config.yaml
lr_router: 0.000413
num_key_value_heads: 8
parallel_block: true
init_std_up: 0.0244
Below are experts of layer 12 (counted from 0) of a mixture-of-experts language model. Rows are named router (the router's row for the expert), up (a neuron's input weights, with its number), down (a neuron's output weights, with its number) and show model dimensions 0-255. Each number is 50 + 15 x the weight over its row's rms, rounded and kept within 0 to 99.
Before each expert's rows: a language model's description of what the expert responds to. This comes from a sample of Wikipedia text that the model never trained on.

# expert 11
Sentence and section ends. Line breaks after section headings like ==Etymology==, sentence-final word pieces such as ation., century., and prepositions like to, at.
router:43 85 33 76 42 60 61 35 99 53 66 64 42 48 44 41 69 51 56 59 72 58 77 51 29 67 70 51 60 41 57 60 57 67 66 60 37 59 55 65 51 48 33 41 62 67 53 83 15 42 49 38 45 51 30 83 42 49 59 41 55 58 56 55 47 57 48 39 43 44 46 53 51 48 83 24 57 59 29 34 74 81 61 30 58 27 43 61 32 65 56 59 38 63 39 58 40 61 68 53 53 68 58 56 56 57 40 53 21 71 66 63 47 36 59 47 26 45 18 25 36 30 78 41 33 89 75 53 24 63 33 34 61 38 56 84 66 39 42 66 46 30 35 35 63 44 43 61 48 57 53 50 46 48 30 31 63 54 37 62 55 53 40 53 38 53 72 53 71 60 68 39 51 69 43 56 62 63 35 32 62 52 56 76 12 28 50 49 36 36 25 75 33 51 48 49 37 54 41 40 38 74 37 43 47 50 08 35 73 47 38 26 32 69 68 27 58 43 37 56 24 50 44 33 61 52 37 66 45 38 32 57 61 57 40 58 62 51 54 38 66 43 53 47 55 52 40 50 70 15 43 46 68 70 47 55
up0:56 56 49 28 63 44 43 65 61 56 62 29 63 59 44 53 65 51 50 77 74 49 50 69 59 73 53 43 32 46 55 44 40 31 58 35 76 60 67 59 41 87 46 49 57 33 53 41 58 72 51 51 34 66 60 31 34 29 47 13 68 45 27 62 88 50 41 52 72 66 39 48 63 54 48 46 37 76 38 65 54 54 58 43 44 53 59 25 65 47 55 56 30 40 50 42 51 33 39 41 26 50 47 61 53 54 67 78 53 20 60 30 60 60 25 48 62 54 73 53 73 95 19 76 56 42 49 55 36 51 44 76 74 39 45 59 49 58 44 39 56 38 70 61 75 36 41 28 55 33 39 64 48 36 54 29 02 34 58 42 25 44 65 31 42 57 46 58 40 57 46 40 63 55 49 51 27 47 51 40 32 42 58 28 41 18 44 46 37 32 64 18 35 39 34 45 53 40 68 39 57 28 57 65 46 40 39 89 24 39 66 49 57 49 50 57 53 68 81 67 71 43 42 87 34 67 59 25 30 33 52 33 60 54 73 41 44 33 56 44 30 42 41 41 61 56 61 18 42 58 49 57 33 22 54 33
down0:61 56 66 72 36 41 65 54 55 53 78 36 43 33 59 59 47 68 22 45 65 33 75 58 25 66 48 69 56 38 56 56 29 56 55 46 31 53 36 49 32 69 41 26 53 33 45 91 57 46 34 52 39 65 25 99 32 46 62 45 65 55 45 35 40 38 31 64 27 47 56 58 51 69 48 69 48 52 44 58 52 79 31 42 36 49 48 69 56 91 59 68 35 64 51 22 82 47 44 47 39 36 36 36 15 38 61 51 36 48 60 54 44 49 42 53 83 59 33 28 36 53 51 59 22 38 50 50 39 55 89 58 35 58 44 29 53 28 67 50 40 59 42 42 29 32 38 51 58 61 65 25 43 67 59 41 43 68 24 24 40 48 53 66 61 36 62 06 58 64 44 46 43 45 42 38 61 33 32 54 69 57 71 75 68 39 54 26 54 49 45 62 77 35 82 48 56 42 26 32 53 53 29 83 23 40 37 48 44 37 37 35 31 52 30 65 66 35 41 53 57 40 36 34 60 56 65 42 69 72 50 46 53 42 49 32 33 41 74 38 59 69 50 53 55 74 53 28 91 33 67 62 37 61 58 35

# expert 55
Copula and auxiliaries. Forms of be and similar verbs after a subject in biographical or descriptive prose, such as was, is, were, been, became.
router:31 62 58 59 42 48 45 58 55 48 52 32 41 18 48 27 62 76 49 71 26 38 33 79 60 53 39 59 50 57 72 39 53 34 38 60 34 41 45 60 53 48 27 36 74 58 44 44 47 66 45 27 47 60 80 59 19 51 50 62 60 27 66 54 41 70 39 42 42 61 50 61 45 28 60 44 50 64 52 66 74 46 51 52 42 61 51 61 75 46 66 41 40 52 63 26 48 59 36 51 54 21 50 66 57 61 21 19 62 64 46 66 52 49 63 54 59 59 56 38 39 60 44 67 57 70 42 66 29 81 42 49 54 13 68 46 40 44 83 48 73 69 48 57 53 43 43 71 61 43 76 75 43 46 67 58 42 47 47 73 52 53 46 44 67 53 45 66 81 04 57 60 40 50 35 49 20 41 70 57 29 50 59 58 48 71 55 37 26 53 43 43 47 37 50 36 54 25 33 51 21 93 53 65 46 63 53 11 47 51 31 40 47 29 60 44 47 41 63 59 55 43 43 56 40 80 64 52 20 59 35 72 62 56 53 61 27 50 72 67 74 95 69 45 51 57 29 51 59 28 50 64 27 45 52 80
up0:85 51 68 40 55 53 76 54 41 31 44 55 55 18 50 51 45 68 44 18 38 59 55 68 50 45 22 53 45 46 80 70 52 29 41 52 20 71 46 57 48 68 61 43 71 53 50 37 81 39 65 84 58 55 81 28 65 62 54 46 51 27 05 58 53 46 72 45 48 82 23 36 86 48 35 77 48 63 38 59 30 49 38 43 19 32 46 37 68 54 76 43 62 34 57 63 64 23 38 64 45 62 45 52 39 43 61 36 56 36 59 82 18 54 44 63 49 51 59 55 35 59 34 44 62 73 43 53 53 57 71 44 43 31 64 43 31 58 45 45 68 31 66 43 43 17 53 65 57 41 53 60 40 39 49 44 69 71 49 71 75 40 55 62 53 34 52 17 51 56 47 33 52 57 50 74 24 57 79 65 48 28 56 27 74 42 68 62 38 56 38 07 51 45 35 45 63 64 53 17 56 37 55 56 45 47 59 40 68 50 30 37 59 20 62 51 25 42 50 41 43 42 73 33 49 38 40 50 18 77 58 58 54 48 64 36 40 57 31 36 45 33 46 40 43 45 51 53 45 69 46 41 70 38 77 66
down0:60 59 52 42 64 75 35 45 24 53 37 54 62 66 60 25 53 51 42 67 50 59 47 58 57 33 50 34 40 32 22 62 30 96 61 59 47 29 65 11 76 37 19 40 45 54 57 70 30 38 49 43 44 70 58 51 34 62 58 35 26 28 91 52 77 31 39 42 55 46 64 26 54 63 53 71 56 58 61 37 52 91 61 66 36 47 46 55 39 47 65 43 55 70 69 70 32 57 65 28 57 83 32 46 59 62 40 72 75 72 44 45 50 55 33 39 54 38 81 53 64 40 52 68 67 54 41 43 76 43 55 47 41 40 26 71 79 54 73 51 47 74 55 58 68 46 39 61 53 29 46 42 59 64 46 34 10 26 40 16 56 55 61 61 54 69 49 62 31 62 53 28 34 79 52 42 48 57 32 55 58 51 24 65 30 36 52 55 60 14 26 37 25 36 55 56 39 56 70 58 69 54 24 44 78 19 37 46 40 57 52 48 64 51 45 52 45 27 69 54 41 43 27 56 42 55 45 92 27 41 73 39 58 41 57 24 57 50 37 29 51 49 68 43 55 50 54 74 58 56 41 55 40 63 40 38

# expert 30
Verb forms and auxiliaries. Verb forms, auxiliaries and adverbs inside clauses of prose narrative: being, having, never, -ing, -ed, be, quickly.
router:19 62 71 32 39 49 26 44 67 48 69 32 23 33 42 46 70 52 60 48 66 61 78 58 37 32 37 56 36 50 31 43 58 64 73 56 39 62 51 51 44 44 43 38 77 34 55 75 23 61 36 58 62 53 15 69 37 57 58 58 64 44 73 81 35 47 51 66 47 49 61 49 46 31 61 53 32 75 65 34 90 40 62 70 33 46 62 46 46 57 66 49 39 45 44 12 35 57 49 49 60 29 63 67 25 60 45 35 38 71 44 40 42 35 30 46 55 49 48 49 49 38 50 08 46 63 69 47 18 53 45 24 48 57 55 51 62 66 49 60 54 59 42 62 63 62 60 43 37 75 44 70 48 65 64 63 44 22 36 62 52 76 70 54 58 64 49 57 61 34 61 68 66 59 27 60 75 54 34 42 37 64 46 57 47 33 52 44 44 48 43 47 57 36 68 62 30 58 46 58 24 51 68 46 47 48 65 42 59 38 50 48 33 48 73 53 25 45 61 63 46 40 39 24 32 27 72 52 42 61 65 32 45 63 54 42 42 61 66 63 63 73 36 30 49 53 51 61 55 52 58 62 48 56 49 42
up0:18 47 69 17 39 51 40 59 53 56 76 50 45 34 35 60 38 35 44 56 27 46 57 47 76 46 48 68 31 55 55 34 46 40 54 44 16 50 66 51 50 52 32 35 59 28 29 37 47 59 36 58 57 43 34 09 53 35 93 59 57 53 65 49 76 31 89 44 53 62 47 57 29 23 53 66 52 73 54 45 37 59 47 50 62 76 15 81 46 38 37 37 31 39 23 63 23 82 50 38 33 76 47 53 39 57 33 24 41 48 52 60 52 81 54 83 66 56 54 29 39 56 55 37 68 52 60 27 51 66 37 54 50 48 25 25 33 62 64 69 50 70 38 63 45 46 42 46 37 66 32 67 56 58 52 63 19 41 68 47 34 50 64 56 75 54 19 43 34 68 51 90 59 41 29 57 58 51 48 59 35 65 54 41 57 37 61 35 57 50 30 65 72 40 40 56 64 48 56 66 35 54 65 39 51 35 75 51 50 33 50 50 44 36 52 52 29 47 73 41 61 54 41 60 15 50 56 44 58 71 70 58 77 42 46 38 32 35 37 67 14 60 42 19 60 75 61 50 54 40 54 59 40 43 35 41
down0:40 54 59 56 09 59 61 55 61 30 33 67 60 70 63 49 44 43 26 38 50 28 63 80 25 63 55 56 65 55 48 38 39 35 43 66 57 07 37 33 81 56 79 32 23 42 36 63 51 33 77 55 72 37 51 37 36 52 17 29 46 52 54 47 72 49 36 60 45 34 59 58 50 45 37 44 47 47 50 41 64 34 59 37 66 45 53 49 43 57 54 56 46 26 29 43 60 26 97 50 59 64 78 27 44 51 50 65 41 82 65 28 39 66 25 44 20 48 62 69 47 50 56 64 33 38 56 24 59 29 38 42 38 66 60 74 62 77 35 50 47 77 43 60 28 56 50 36 77 54 45 34 46 32 46 82 52 67 57 56 53 42 26 50 39 64 71 46 64 60 80 30 24 43 46 44 51 60 45 32 79 44 35 68 44 76 46 53 61 61 61 61 60 39 71 46 52 40 47 63 56 34 36 51 68 69 31 74 40 42 59 56 52 35 65 77 54 38 52 48 54 63 52 50 49 23 34 52 58 28 44 35 43 46 38 54 54 50 58 69 39 35 60 72 59 36 46 55 48 51 37 56 09 62 28 54

# expert 49
Numbers and quantities. Numeric values in tables and prose, such as 30,000, 1,000, 484.2, 100, million, plus a few nouns like Republican, RAF.
router:47 65 53 44 54 26 85 39 58 76 41 42 36 32 42 41 61 53 56 30 45 41 45 44 23 83 78 38 59 51 82 48 64 45 41 77 43 42 37 64 67 58 41 40 46 60 65 62 54 52 63 57 82 48 36 57 51 65 40 19 55 51 01 47 54 50 40 23 36 50 44 46 55 23 56 52 38 81 46 60 72 70 29 33 59 25 11 34 57 82 51 60 84 46 24 46 54 59 58 36 43 70 47 59 74 49 37 49 52 58 52 51 38 43 38 71 56 27 34 26 54 35 57 36 13 70 64 74 51 56 40 40 70 49 39 76 42 75 56 47 56 40 37 64 54 47 59 55 59 36 51 31 28 70 47 33 53 69 62 51 69 78 44 32 38 36 68 51 32 62 57 55 49 59 25 14 36 80 28 43 49 53 52 40 46 50 49 29 37 52 72 52 59 66 42 46 60 51 47 60 43 60 54 26 64 72 32 46 54 54 55 56 36 39 50 39 21 22 78 82 33 62 32 27 42 22 50 56 31 39 36 31 39 47 45 74 59 53 52 65 60 48 23 19 32 47 43 49 63 32 47 50 62 44 36 58
up0:40 31 56 52 58 37 57 54 30 33 52 10 35 41 40 62 50 54 44 73 30 68 22 39 32 66 39 37 63 68 32 38 30 62 51 47 36 57 33 47 46 61 35 27 36 69 61 43 53 35 62 58 59 40 35 48 40 65 66 33 49 42 48 62 65 59 43 70 47 58 65 52 49 62 70 36 56 43 51 63 38 60 59 38 59 45 55 55 46 53 18 35 50 41 60 55 53 51 43 50 33 48 42 49 63 40 66 43 42 45 43 25 70 46 42 46 61 47 66 48 42 57 42 51 53 57 67 74 63 46 68 81 65 55 57 76 20 52 59 48 56 35 60 78 51 30 47 55 64 52 18 54 24 64 59 59 40 65 45 47 53 38 70 64 52 66 35 24 42 60 36 28 43 09 12 32 51 40 15 59 26 20 48 38 36 10 56 78 47 61 45 23 67 64 50 64 76 38 50 83 56 53 67 54 32 58 58 63 52 66 99 59 49 38 55 61 58 32 37 55 81 29 30 64 74 55 62 47 21 56 58 65 47 76 64 58 61 52 48 74 60 35 62 33 50 70 41 50 61 54 75 56 56 23 52 43
down0:49 44 54 55 83 39 34 60 35 73 64 62 27 21 19 62 54 53 57 40 63 12 45 21 51 58 60 44 34 54 31 67 39 46 53 32 44 73 39 49 58 74 59 41 64 84 63 35 22 33 35 59 25 70 79 74 51 41 59 52 65 53 54 37 60 40 61 61 21 48 71 41 46 51 66 46 56 40 57 51 57 47 49 23 46 67 57 56 63 45 47 55 45 15 34 36 41 39 51 55 37 49 67 59 26 40 43 35 43 30 74 37 33 56 46 55 50 44 72 41 61 45 61 72 67 62 55 66 67 44 87 65 82 51 54 36 70 43 47 54 66 52 43 34 65 33 46 33 52 34 67 61 41 55 42 16 58 53 52 58 32 59 66 57 31 64 36 84 23 74 54 39 46 69 68 52 70 46 43 78 58 53 36 77 77 31 66 52 43 77 30 49 59 31 22 30 32 64 53 27 57 53 42 38 50 26 02 64 40 52 57 37 04 37 55 65 32 53 46 49 49 73 45 36 66 23 21 29 37 53 66 49 35 61 50 24 79 32 49 43 57 33 59 56 61 68 53 47 63 58 55 69 30 58 52 45